From a checkpoint of a small mixture-of-experts model trained on Wikipedia: 11 layers, 1 pick a token.
Below are experts of layer 7 (counted from 0) of a mixture-of-experts language model. Rows are named router (the router's row for the expert), up (a neuron's input weights, with its number) and show model dimensions 112-223. Each number is 200 + 30 x the weight over its row's rms, rounded and kept within 0 to 999.
After each expert's rows: a language model's description of what the expert responds to; "comes after" lists some tokens at least twice as common just before its tokens as in all text. This comes from a sample of Wikipedia text that the model never trained on. Tokens count by the router's weight.

# expert 0
router,196,232,177,235,242,158,227,225,217,161,215,155,216,212,223,215,256,197,175,184,234,204,235,226,153,211,161,221,174,227,146,208,189,215,208,252,228,201,146,258,173,145,198,174,164,128,152,181,217,178,171,229,171,204,276,175,166,205,188,212,189,208,179,172,177,212,251,176,253,260,214,234,170,176,164,199,243,192,232,233,220,173,246,196,181,191,159,184,162,189,209,175,179,221,162,240,230,189,157,180,172,169,215,139,239,250,216,234,180,203,217,196
up0,191,200,186,198,214,190,179,182,258,210,214,169,162,163,156,194,159,206,200,247,194,185,189,203,161,186,169,199,240,210,182,150,158,229,167,245,176,185,187,192,209,160,186,189,177,175,228,252,228,185,175,228,260,146,225,210,186,218,221,224,218,181,216,184,202,231,212,172,229,173,195,208,214,209,113,192,180,256,214,192,202,138,166,231,279,171,238,201,229,219,202,203,229,187,171,228,194,251,173,189,129,229,185,174,160,214,203,218,254,174,173,147
up1,234,252,191,203,209,224,167,249,185,202,210,153,209,218,243,200,232,184,162,225,199,176,214,224,172,198,180,185,222,210,189,219,195,245,183,207,240,210,202,204,147,209,169,228,207,166,144,166,218,162,180,163,153,217,177,239,198,168,194,173,210,218,199,217,215,256,209,262,199,194,191,209,219,184,263,261,167,215,173,192,237,201,218,176,213,183,217,186,172,270,162,222,214,156,189,160,172,162,216,221,213,236,176,212,187,259,215,134,200,213,241,201
up2,197,240,228,183,177,208,203,205,171,236,176,263,148,240,238,204,230,187,178,193,174,218,249,256,223,211,181,206,141,226,176,162,186,153,186,140,158,235,206,211,176,212,197,214,162,198,200,180,123,171,147,183,157,201,209,220,145,222,170,200,227,201,161,212,159,240,159,243,247,242,155,204,225,201,183,154,208,223,171,243,196,171,211,219,215,196,166,153,173,190,190,258,217,223,149,182,154,168,197,168,180,186,194,164,181,179,185,164,143,158,158,129
up3,194,198,185,215,241,209,185,225,210,157,168,173,166,230,168,219,196,189,224,241,167,157,183,210,207,221,179,186,201,225,227,180,226,211,230,185,203,253,146,194,151,144,206,201,212,212,224,196,226,220,223,222,189,233,210,190,183,188,219,181,211,174,245,211,147,227,162,256,221,214,169,167,235,224,203,191,188,138,172,260,198,212,194,252,222,239,170,173,195,223,186,289,221,256,151,212,240,203,211,219,191,253,151,130,173,192,217,197,215,252,205,164
up4,199,214,183,201,216,219,194,236,243,168,160,223,236,194,169,231,175,205,197,183,160,185,211,180,174,176,231,205,204,232,206,193,181,182,190,260,165,218,241,227,237,174,167,204,171,262,193,235,177,160,215,209,163,201,241,202,190,172,203,193,211,159,199,190,192,240,187,210,230,187,151,234,217,203,191,224,226,198,149,242,179,191,241,237,163,198,224,221,196,240,205,205,238,204,184,194,221,161,201,231,214,232,171,164,188,205,200,194,218,238,145,143
up5,159,218,176,164,192,241,191,226,191,190,209,241,191,203,187,214,246,259,224,156,226,221,245,178,187,191,258,320,222,189,205,208,230,202,186,208,158,149,184,220,234,225,237,228,173,177,178,272,186,173,186,178,212,191,194,270,187,194,223,232,235,175,219,191,234,215,171,215,178,204,190,202,149,209,194,264,190,187,217,195,146,144,221,198,194,198,166,194,253,250,140,213,210,221,228,219,221,199,245,146,167,207,187,202,209,179,234,185,177,191,197,213
Description: Table header fields. Header words and blank cells opening wiki tables and infobox lists, such as Party, Candidate, Votes, Date, Year, and ordinal suffixes like th.
comes after: " |", "|", "-", " ", ";", " Preced"

# expert 2
router,220,172,183,206,212,189,212,192,262,156,221,234,215,201,214,217,186,165,246,169,160,164,228,216,181,184,200,182,205,141,280,180,215,182,202,211,177,156,248,180,186,183,195,114,215,233,187,205,219,258,209,198,170,175,193,226,230,223,192,170,220,231,183,227,213,221,186,190,184,187,195,222,178,211,184,185,233,204,251,135,196,173,212,225,169,238,139,197,237,238,211,154,196,178,195,220,223,209,187,151,191,236,210,206,186,172,196,168,189,203,211,252
up0,209,206,189,210,225,206,179,230,251,192,225,252,252,192,198,214,264,217,214,245,160,175,177,199,183,207,199,206,205,267,210,142,167,199,216,222,231,186,167,210,183,233,208,155,153,252,181,162,223,177,178,170,197,179,243,199,167,186,233,197,218,219,194,193,192,207,154,184,218,228,199,211,191,150,182,237,240,199,228,165,209,167,161,188,223,200,186,216,210,205,195,206,187,165,225,230,247,166,160,177,231,263,199,261,184,261,174,157,225,263,201,206
up1,181,252,201,176,189,223,180,203,189,191,231,261,220,196,219,203,188,184,162,228,175,163,207,214,198,216,207,199,174,239,200,188,199,235,195,232,156,184,186,200,213,183,225,238,148,168,264,207,156,209,143,144,171,204,223,190,185,188,165,208,196,175,204,234,214,184,268,269,199,173,243,156,162,186,217,190,184,263,194,189,205,195,253,192,225,172,202,199,247,184,229,234,231,210,236,229,230,246,150,213,213,275,235,271,181,243,208,185,214,210,180,174
up2,194,188,256,218,240,224,240,206,170,232,182,246,220,177,223,209,179,192,253,229,180,178,178,273,206,185,171,164,164,203,157,204,206,209,152,187,209,194,240,149,172,201,200,188,194,247,197,214,128,160,187,214,234,202,163,278,224,212,188,142,217,205,185,171,182,228,239,206,204,241,212,234,176,151,196,193,197,167,207,196,233,258,184,210,216,204,209,223,188,186,146,149,192,130,218,163,166,204,259,226,223,188,167,190,212,174,175,165,179,204,195,159
up3,177,203,240,229,134,254,180,172,255,229,204,256,153,217,209,194,188,175,198,189,236,242,195,205,193,185,211,151,196,205,163,181,196,208,189,210,208,175,206,242,192,208,192,188,195,136,178,212,155,195,189,176,167,176,233,202,178,169,193,217,201,200,210,222,187,204,200,186,204,297,223,163,260,189,209,170,202,201,207,198,209,227,151,234,228,195,191,168,177,190,154,207,230,184,222,198,195,203,193,200,198,199,187,175,219,188,198,154,185,235,195,223
up4,206,265,229,188,183,182,197,230,242,217,201,231,163,208,209,234,190,198,242,185,195,236,231,232,214,208,208,222,174,163,188,194,208,218,152,168,200,204,209,181,240,194,244,244,153,238,208,237,198,188,228,242,143,170,165,221,187,178,189,184,235,242,206,174,176,180,252,188,202,196,196,198,261,230,156,236,196,204,221,239,168,171,190,207,190,209,220,222,169,214,200,114,212,272,162,231,182,152,207,196,202,188,191,141,168,183,224,191,173,182,149,160
up5,207,151,144,203,219,185,249,195,218,193,244,149,284,238,198,234,208,189,173,234,199,176,212,242,215,186,269,214,186,231,255,224,202,207,195,193,195,207,249,173,220,206,230,196,158,234,196,216,228,208,271,207,169,178,170,197,199,191,219,206,211,189,187,266,192,178,210,240,257,206,185,154,215,207,215,178,190,165,234,223,113,210,195,200,215,150,179,214,207,172,180,245,201,153,250,202,182,192,205,225,187,187,195,230,188,215,179,196,166,241,234,162
Description: Numeric digits, measurements. Single digits inside numbers in areas, coordinates, populations and codes, such as 62.8 km², sq mi, degree-minute marks, and place-stub words like village.
comes after: ".", ":", ",", "0", "°", "3"

# expert 7
router,161,172,151,171,140,200,191,139,222,206,157,180,213,219,213,179,188,197,206,254,234,240,176,201,160,185,173,189,161,187,227,221,191,214,186,167,178,273,195,142,170,234,227,198,233,209,196,228,197,266,193,147,263,199,213,149,227,207,225,189,191,181,205,181,175,191,220,186,177,261,230,208,126,201,204,229,181,237,266,166,238,234,220,198,228,148,156,180,214,228,167,217,238,169,204,194,163,188,201,181,228,210,215,143,206,216,181,176,183,185,177,130
up0,195,188,202,198,151,285,234,223,244,146,206,211,191,214,142,218,205,190,166,200,174,196,202,198,237,214,251,218,205,167,237,196,190,186,186,253,206,208,202,210,162,183,165,263,256,243,246,220,242,225,190,175,231,212,241,228,190,209,181,135,192,228,252,180,214,213,235,181,183,190,216,241,205,207,196,197,201,205,172,218,226,213,271,195,199,206,215,181,201,158,227,214,231,200,246,186,263,167,169,197,211,150,177,171,238,228,223,205,175,182,243,212
up1,143,221,191,194,177,183,202,233,216,185,221,195,217,153,175,202,192,216,207,138,236,222,181,235,172,217,249,252,147,241,205,204,157,162,195,195,233,202,226,214,186,216,219,194,200,187,235,129,154,242,198,223,212,164,199,198,250,207,211,222,190,182,174,209,219,165,232,169,179,177,197,160,206,152,208,227,191,235,241,250,224,218,211,216,222,235,226,228,178,179,142,252,135,184,266,226,170,183,224,188,195,177,160,254,249,168,139,258,236,243,171,194
up2,173,206,217,210,231,236,168,240,171,203,189,188,215,259,143,131,236,214,191,247,219,262,236,221,117,255,205,213,177,208,254,161,232,192,201,203,235,174,193,132,210,185,236,216,204,150,215,194,214,204,130,268,244,211,184,175,218,155,248,202,183,229,246,180,208,175,166,174,213,203,149,158,225,209,183,208,187,198,256,194,201,205,174,232,208,194,152,174,196,219,206,177,219,196,207,208,241,178,183,228,182,151,217,173,152,228,192,216,172,205,228,229
up3,185,182,190,229,176,246,184,151,219,191,250,162,213,251,251,201,159,251,207,224,127,180,253,228,276,186,221,243,180,198,202,164,205,176,179,213,192,239,197,203,211,225,184,227,194,165,231,217,161,144,171,189,213,155,226,206,236,160,208,222,183,216,226,203,217,221,173,224,216,179,183,192,240,190,238,211,168,245,177,208,186,199,239,243,234,190,206,233,198,208,198,185,209,178,148,236,210,234,154,260,253,210,230,157,222,190,163,230,176,194,217,194
up4,184,164,179,200,202,230,246,195,202,227,201,205,217,181,168,182,153,234,167,214,203,185,178,220,212,181,232,169,171,183,201,198,201,159,161,204,162,234,247,195,163,221,231,195,201,250,154,172,196,167,180,152,179,215,167,185,252,222,251,199,183,240,220,267,158,216,204,191,233,210,220,157,247,134,222,198,233,158,229,204,243,238,229,202,191,244,203,197,230,239,139,198,191,232,233,171,176,156,207,213,213,174,248,201,205,191,210,181,183,157,178,179
up5,193,271,154,227,192,229,193,122,209,161,201,107,238,200,207,184,170,169,207,162,215,192,247,162,212,193,177,196,177,209,204,180,232,220,168,156,179,237,175,167,184,260,223,220,167,204,239,206,166,229,196,135,212,213,199,204,152,181,181,136,201,184,188,205,187,245,221,210,175,200,234,156,243,145,231,210,187,159,193,259,192,195,224,231,178,229,245,196,188,243,220,222,229,193,196,196,201,213,250,183,196,201,221,166,218,180,181,214,185,153,190,212
Description: List dashes and hyphens. Hyphens and list-item dashes, especially bullets before fields like Species, Genus, Authority in taxonomy boxes, plus "==" and slashes.
comes after: "\n", "a", "e", "i", " Born", "o"

# expert 12
router,204,269,211,213,148,233,179,199,185,213,253,198,212,192,200,215,230,218,201,243,218,153,235,202,159,218,233,227,232,169,201,232,212,255,213,174,205,197,210,147,170,206,197,158,185,238,244,203,153,242,205,224,264,224,215,140,158,165,194,198,201,206,194,245,173,186,204,219,202,236,200,170,173,248,225,204,240,198,164,249,195,164,201,182,239,190,180,208,223,246,211,258,185,191,197,188,145,256,254,186,213,226,206,208,230,209,185,244,179,210,211,200
up0,162,184,232,207,232,158,225,214,175,192,213,200,171,207,189,182,201,193,209,234,199,173,176,214,158,162,200,170,229,185,228,202,121,209,160,259,213,194,193,185,218,190,170,207,229,187,201,208,182,191,255,211,164,166,169,218,237,194,224,150,213,233,176,231,213,188,231,137,189,211,218,236,188,196,183,148,253,204,205,181,222,161,186,200,202,186,184,176,211,258,168,220,196,231,195,193,227,193,232,142,188,224,147,185,199,189,226,205,233,231,119,240
up1,191,162,228,183,181,227,263,198,181,200,200,219,197,238,174,223,203,179,199,235,219,269,212,256,207,194,160,200,214,187,215,186,190,238,209,192,256,180,207,201,251,241,236,166,211,161,216,187,208,235,141,227,183,162,192,221,201,157,171,207,172,210,209,226,277,157,169,163,169,183,193,180,183,181,224,197,239,224,182,161,178,198,168,211,190,217,145,199,189,236,199,202,141,172,178,195,205,198,188,262,196,194,181,202,229,202,198,234,138,151,210,260
up2,198,226,193,201,205,207,175,220,202,168,245,214,199,206,176,201,214,146,194,178,212,209,202,164,195,234,159,192,182,232,273,214,196,162,277,205,237,185,213,185,226,179,183,211,212,192,177,231,192,172,167,238,216,213,168,174,254,178,121,147,247,190,221,266,217,207,215,210,121,198,193,197,195,211,271,223,223,213,259,184,206,195,179,190,223,148,197,189,213,212,182,212,136,198,199,164,145,211,255,216,234,256,160,279,114,189,209,241,151,247,203,176
up3,177,286,214,227,165,164,173,216,226,213,167,215,226,237,182,199,205,284,198,186,203,204,214,201,245,194,228,213,182,234,196,210,240,202,178,169,214,203,225,148,216,177,222,217,239,168,222,279,218,230,284,179,213,236,231,203,204,205,244,205,186,182,176,187,160,210,216,242,208,268,223,179,151,230,153,197,178,199,227,243,216,148,234,173,194,170,189,194,227,193,187,192,186,231,198,179,169,229,190,170,191,217,208,245,183,228,172,192,203,188,170,211
up4,220,169,190,275,167,198,181,238,193,175,236,182,177,202,149,181,183,223,212,202,209,224,209,181,175,195,152,216,183,222,208,155,255,176,215,192,264,212,198,222,199,148,188,218,222,217,217,224,179,177,225,215,228,190,208,239,154,195,198,241,174,207,207,129,180,218,228,229,210,208,171,259,203,144,180,256,185,207,182,194,241,163,163,164,212,156,189,225,179,142,207,227,211,197,204,238,202,152,202,213,223,171,236,229,198,239,168,218,215,227,211,173
up5,246,211,179,204,225,178,151,233,165,237,238,212,258,194,226,204,210,222,158,200,183,177,218,229,166,142,226,189,188,169,173,184,201,160,229,235,252,199,260,209,251,179,145,185,208,199,188,199,228,170,228,252,237,198,259,229,210,193,216,202,231,244,196,208,194,223,174,223,170,272,244,169,177,231,166,234,202,225,201,175,179,182,140,191,164,253,191,149,239,206,223,183,156,147,232,168,188,197,216,160,263,211,199,171,211,200,230,160,203,181,196,242
Description: Pronouns and verbs. Clause-building function words in narrative prose, like pronouns, auxiliaries and relatives, such as he, it, was, would, which, never.
comes after: ",", " to", " he", " and", " that", " was"

# expert 10
router,177,233,224,140,232,221,205,118,207,191,182,196,194,160,189,194,149,174,175,235,219,192,217,190,245,199,242,214,218,167,182,228,210,216,172,189,229,195,210,206,218,273,147,233,222,182,231,260,202,162,228,238,170,237,172,222,192,165,243,204,154,177,232,175,193,131,208,175,196,285,177,206,239,130,264,218,215,200,198,172,211,204,180,232,202,233,182,190,152,223,190,225,179,158,192,197,221,214,198,227,228,209,205,165,202,212,218,154,208,165,204,177
up0,209,183,229,201,203,242,209,197,230,177,244,210,247,172,237,192,186,258,215,176,145,259,226,210,210,213,191,189,182,199,240,189,196,153,149,179,226,237,217,240,180,173,213,221,168,177,177,151,226,220,174,143,197,187,211,241,204,217,204,198,158,162,209,191,171,194,182,182,231,191,199,176,193,145,158,237,223,226,229,173,183,189,184,208,196,211,206,201,205,218,220,169,208,234,203,153,240,208,173,209,245,197,155,238,193,175,251,157,165,238,215,197
up1,226,207,155,221,213,197,152,172,160,233,191,243,129,219,196,152,175,175,171,178,173,158,238,206,159,161,174,190,148,202,197,184,241,155,211,193,143,194,173,178,220,214,207,250,232,227,218,228,174,251,247,192,204,200,147,185,222,206,189,243,215,169,239,231,194,156,196,182,191,214,157,142,250,170,187,209,247,174,158,174,208,202,209,189,192,254,169,248,213,184,245,194,222,198,190,202,184,207,204,226,186,187,191,206,203,217,231,194,179,209,274,248
up2,162,207,216,224,211,200,217,185,169,199,166,172,163,250,217,237,252,214,216,206,166,210,220,175,187,225,231,181,224,225,211,179,199,192,232,199,183,170,269,214,194,203,116,251,177,193,214,204,185,191,168,203,149,176,240,223,217,217,177,202,201,246,216,167,180,214,159,151,201,212,156,154,268,161,201,240,199,166,188,219,212,157,188,201,269,161,144,196,175,241,167,175,219,162,220,167,200,243,172,190,248,191,212,191,182,220,168,154,245,221,208,246
up3,207,185,207,237,177,224,200,196,240,199,241,195,159,196,252,168,182,263,212,179,196,190,192,223,198,197,239,205,200,207,212,217,199,198,165,196,187,182,179,250,145,251,196,157,201,170,230,207,172,216,209,206,212,238,200,281,171,166,159,190,248,169,239,208,277,216,156,170,200,242,197,175,192,179,211,220,214,169,214,205,179,209,205,224,252,223,236,232,191,220,181,167,152,205,189,182,197,184,226,218,170,153,165,181,207,217,220,156,210,196,261,172
up4,250,281,241,214,173,171,234,169,177,204,209,203,180,263,239,197,216,153,171,214,202,232,209,200,230,172,195,212,245,191,186,197,177,239,179,199,192,215,184,254,236,210,186,169,170,229,214,195,191,158,239,225,204,155,202,177,222,147,178,229,215,206,222,309,165,164,190,141,218,183,200,198,176,168,232,236,206,187,226,211,240,169,166,200,183,198,225,235,229,147,151,230,191,181,157,162,223,169,207,122,206,223,170,207,188,172,163,173,227,157,269,249
up5,175,216,215,190,160,166,212,189,215,199,174,195,209,208,166,145,164,187,237,177,165,206,199,191,212,218,189,200,169,176,240,230,154,188,173,175,166,237,227,228,210,204,200,177,263,154,184,160,217,172,192,188,164,196,190,214,205,185,221,211,231,176,177,185,200,210,197,253,189,236,222,222,100,180,200,176,186,144,209,168,203,190,258,260,217,175,206,184,201,151,241,200,179,201,194,173,208,181,256,205,163,174,206,245,283,201,187,199,193,168,231,257
Description: Determiners and adjectives. Articles, possessives and adjectives beginning a noun phrase in prose, such as the, his, their, new, and nationality adjectives like American, German-ic.
comes after: " of", "'", " in", " to", " and", " on"

# expert 1
router,209,195,201,219,208,268,217,227,229,231,231,180,135,254,167,206,175,209,196,223,222,255,215,183,234,192,140,186,198,199,138,163,177,235,225,214,193,220,182,183,158,235,161,214,231,230,232,204,136,226,175,227,173,194,262,143,185,211,183,172,230,210,196,196,188,205,162,166,202,194,176,236,169,187,163,206,182,199,201,252,186,203,241,191,190,242,224,174,186,210,173,223,227,186,134,226,171,143,190,176,187,182,212,223,139,152,201,143,184,190,201,219
up0,231,215,167,209,240,210,257,180,221,174,192,182,230,217,207,196,179,216,214,208,215,226,169,202,199,171,222,190,182,171,178,216,217,232,192,193,230,170,213,217,171,197,164,190,147,200,196,134,182,204,220,180,190,193,174,174,246,185,189,189,210,226,228,175,223,226,148,152,201,217,191,156,218,230,187,199,215,195,259,161,215,210,186,209,194,168,209,171,156,183,174,190,214,221,155,202,201,228,175,202,171,183,181,137,154,197,229,223,199,213,190,212
up1,164,204,188,215,212,193,257,186,137,160,153,197,221,177,222,278,235,218,155,214,217,238,189,239,247,123,173,204,144,231,174,179,209,272,249,226,230,200,163,177,103,173,160,182,194,157,226,217,242,219,220,222,196,176,200,172,255,207,203,173,157,175,184,246,175,215,246,192,208,205,192,199,220,172,211,233,171,214,193,206,129,211,197,222,223,204,215,252,259,207,249,160,250,179,202,201,177,222,159,228,227,200,231,200,203,173,192,171,170,224,267,210
up2,228,184,206,183,172,261,225,202,191,227,190,201,195,194,166,199,160,176,191,193,222,182,165,191,205,164,211,172,198,236,239,182,182,184,180,207,205,177,184,185,246,267,167,205,243,222,206,207,177,146,150,140,192,158,210,182,158,174,247,219,144,193,225,153,178,263,164,219,175,215,209,180,187,232,207,184,176,178,232,150,220,230,215,164,235,235,203,230,214,185,240,201,146,175,176,190,194,210,189,229,202,170,198,156,210,203,237,216,242,273,175,239
up3,202,196,181,174,176,237,205,233,226,239,210,253,194,240,179,163,189,223,198,183,164,221,220,229,201,204,198,217,185,227,204,177,146,244,178,215,211,156,160,204,215,218,204,193,206,262,214,256,139,185,163,204,245,250,200,230,212,217,213,202,174,193,190,186,218,206,238,169,191,220,177,204,183,152,153,193,227,171,181,157,157,235,149,258,231,175,226,211,166,245,192,261,170,134,179,190,184,169,160,183,207,183,218,180,153,226,227,192,264,208,181,209
up4,185,200,237,161,218,198,214,220,212,201,186,198,155,193,202,235,213,189,211,204,192,194,164,208,217,193,160,171,141,196,213,195,215,197,202,216,197,238,218,199,172,247,205,221,205,207,275,158,185,188,224,184,201,191,213,181,166,147,219,192,145,243,159,256,229,252,170,209,174,279,160,190,166,257,147,200,261,216,210,204,225,206,197,225,201,181,242,175,209,216,187,185,257,238,133,198,148,244,234,193,228,208,201,170,216,267,228,192,234,189,215,203
up5,189,114,195,178,211,191,259,173,231,198,223,179,223,214,242,243,164,179,211,186,138,208,176,243,211,225,184,166,175,238,177,227,216,205,232,216,168,218,152,125,168,258,158,192,183,181,237,174,189,248,183,207,180,179,200,164,137,196,207,205,243,187,225,183,216,210,245,207,165,187,257,254,274,276,181,207,232,210,228,211,183,215,242,211,182,208,219,189,158,143,205,220,258,189,205,178,193,230,183,224,158,226,170,226,194,189,158,230,158,219,213,233
Description: Sentence-ending punctuation. Full stops ending sentences or abbreviations, plus heading markers, colons and line breaks after sentences, such as "F." "c." "==".
comes after: "3", "0", "4", " =", "5", "6"

# expert 3
router,223,241,168,179,169,248,153,177,217,214,213,168,139,212,211,189,176,196,164,228,197,262,236,214,160,192,228,207,214,209,191,192,176,145,219,194,219,216,161,262,183,170,179,216,144,153,190,192,247,175,241,243,192,236,182,190,179,210,240,185,201,195,183,213,203,238,203,213,204,240,197,194,239,175,175,201,213,162,180,170,239,163,156,201,176,177,230,213,198,218,194,197,205,236,205,183,246,183,139,183,185,243,169,193,265,192,185,173,242,178,227,261
up0,236,221,208,207,202,261,219,223,218,212,168,185,232,203,204,164,165,145,156,232,130,178,224,225,181,215,194,192,231,170,276,212,173,217,148,167,189,207,242,206,176,204,217,193,177,188,178,189,212,231,170,190,184,254,169,144,236,215,180,206,175,216,234,154,180,235,246,186,226,207,206,175,199,199,227,175,120,210,195,195,292,180,167,166,226,184,161,260,184,136,193,186,205,170,173,180,190,242,231,209,199,193,185,172,206,259,193,201,177,128,187,224
up1,176,249,236,212,208,205,222,234,259,207,221,155,208,228,191,150,152,213,199,222,184,177,186,147,223,203,175,211,179,146,233,180,245,204,174,247,217,230,179,194,175,194,182,195,236,179,183,230,219,200,172,219,186,154,176,164,251,189,239,182,226,250,167,221,198,214,233,254,170,221,216,91,188,198,199,205,230,206,208,146,250,194,217,204,234,237,236,178,211,199,237,138,194,191,180,168,177,147,155,203,204,180,254,251,206,201,215,217,255,201,204,157
up2,206,204,223,200,198,192,199,183,224,246,184,187,122,254,193,256,170,161,168,258,177,239,207,213,178,215,147,206,213,175,253,201,237,234,247,199,242,268,257,203,193,173,178,136,155,215,184,189,235,196,199,227,243,144,194,205,180,178,203,228,175,189,182,166,182,246,179,222,204,220,176,185,217,176,208,162,217,187,240,233,154,220,245,184,176,216,227,214,238,171,231,188,171,215,234,193,154,198,209,222,146,175,110,149,203,218,162,173,256,171,199,203
up3,237,215,203,206,176,216,152,169,235,170,152,178,184,202,183,197,159,240,191,231,190,250,199,238,207,157,242,182,212,209,216,203,196,229,217,232,220,200,189,214,230,195,173,210,145,211,240,212,218,188,241,156,209,228,179,205,262,171,224,182,187,198,235,238,186,169,213,269,225,193,197,195,213,183,232,171,177,202,221,182,173,217,194,188,212,237,209,240,193,205,185,176,226,156,190,214,142,197,185,196,159,205,232,173,161,157,135,189,170,217,252,204
up4,192,207,229,205,179,159,228,189,241,224,178,235,215,189,168,178,219,235,170,190,212,167,175,160,196,209,214,204,175,219,242,175,163,216,228,202,234,274,197,200,221,205,222,186,142,191,259,203,241,223,171,177,152,182,192,225,197,206,213,176,223,220,177,212,221,239,166,196,204,213,224,242,198,156,196,184,219,204,180,237,208,180,229,244,187,179,177,167,246,260,236,240,224,202,181,223,201,127,181,221,134,140,196,207,222,198,199,198,232,266,195,167
up5,163,246,221,180,172,214,185,204,166,168,194,218,217,197,218,185,241,196,193,180,235,211,246,160,271,245,176,205,199,253,205,87,195,196,230,177,203,181,189,222,254,169,217,155,228,169,210,182,264,103,133,211,218,211,138,166,192,229,147,198,204,223,204,120,196,269,230,187,215,165,200,206,182,233,191,181,164,161,207,175,182,241,173,234,166,164,181,203,233,224,175,194,218,200,229,217,248,176,170,172,186,235,199,217,199,192,198,185,187,236,193,188
Description: Word-initial fragments. First piece of a word split into several tokens, often a consonant cluster or prefix, such as "s"pontaneous, "ch"lorine, "cre"ek.
comes after: " ", " re", " (", " S", " de", " con"

# expert 11
router,195,203,219,209,148,154,204,204,198,214,187,238,222,244,154,218,229,212,259,257,223,149,181,149,181,267,246,166,179,231,179,234,202,220,185,209,198,163,182,215,200,240,143,228,270,232,226,150,229,220,192,159,202,201,219,210,197,214,225,149,183,220,235,256,232,157,213,241,221,205,172,184,200,162,156,237,215,196,180,241,138,185,194,181,207,197,229,223,238,238,171,235,244,185,215,207,199,201,242,202,148,170,243,190,226,145,223,198,236,247,205,198
up0,181,198,219,178,175,200,201,200,171,143,169,239,227,212,181,213,193,216,205,185,213,214,170,206,191,183,221,214,177,256,162,224,209,227,187,193,215,192,206,188,196,160,195,222,211,206,192,130,217,216,189,138,208,200,156,182,169,184,169,176,198,193,254,216,211,191,235,170,205,222,184,202,147,211,228,204,221,204,216,208,228,225,214,221,170,201,246,257,241,175,161,195,193,203,167,255,204,221,180,137,207,191,174,267,235,182,176,242,254,178,225,225
up1,185,187,246,251,188,191,233,221,247,255,189,215,121,226,184,246,276,190,218,246,182,186,204,154,204,206,182,253,173,195,243,188,203,149,184,207,208,206,227,177,213,166,147,254,153,222,209,172,159,208,211,234,174,220,133,167,181,222,191,221,212,190,215,191,233,202,214,157,172,191,246,198,170,238,208,217,170,202,196,193,223,200,172,242,231,222,223,171,164,186,181,221,281,217,221,209,204,209,181,195,208,197,215,170,162,157,202,188,189,214,145,218
up2,255,225,243,215,156,155,167,206,269,216,240,246,169,199,197,157,220,237,221,179,258,186,121,186,233,189,245,228,202,159,209,211,226,220,146,222,215,178,227,225,205,215,205,205,239,205,189,197,189,189,179,137,175,206,273,230,195,189,212,170,202,264,160,226,188,226,186,265,190,219,170,191,245,209,172,163,243,207,227,218,210,200,223,271,189,158,196,220,217,190,229,150,185,185,164,177,214,224,161,136,187,222,224,198,212,180,181,242,143,216,147,180
up3,216,199,140,167,223,164,181,221,242,193,196,206,178,213,185,223,202,261,240,232,161,166,187,159,235,212,249,188,193,197,152,176,180,223,164,205,198,223,232,239,145,201,275,217,177,234,159,236,223,213,137,230,184,182,180,208,193,202,167,211,276,199,246,224,170,207,196,168,197,200,168,224,186,184,213,143,267,181,157,178,213,190,126,256,208,159,213,200,207,273,204,192,255,206,180,193,192,197,222,196,216,195,184,200,201,204,176,223,230,245,228,224
up4,185,186,252,184,182,207,180,215,207,199,180,191,243,283,161,224,207,278,195,210,219,196,191,237,191,232,226,247,193,190,178,219,186,211,243,234,246,216,172,202,235,165,182,169,236,209,142,167,215,149,161,212,156,250,233,251,198,169,188,170,247,216,177,175,205,172,217,213,191,241,226,206,183,132,167,185,218,173,202,228,167,162,265,234,208,181,156,262,218,190,197,144,174,152,203,168,241,145,165,156,206,174,202,159,180,236,240,170,203,162,245,216
up5,144,186,235,230,162,229,137,188,280,226,162,208,225,209,213,143,184,181,227,189,225,145,189,273,196,246,247,216,212,193,160,210,224,210,164,189,247,203,239,249,211,164,249,168,237,204,206,205,191,169,222,190,239,221,206,176,235,231,200,186,242,198,257,226,208,218,234,211,220,165,207,200,208,189,195,200,239,159,215,222,139,215,198,252,195,220,161,239,249,195,247,224,199,208,214,171,231,191,148,211,237,205,215,278,222,186,204,215,171,124,210,169
Description: Final year digits. Last digit of years and numbers, especially in birth dates like "born 28 July 1983", plus closing parentheses and quotes.
comes after: "1", "0", "9", "2", "8", "7"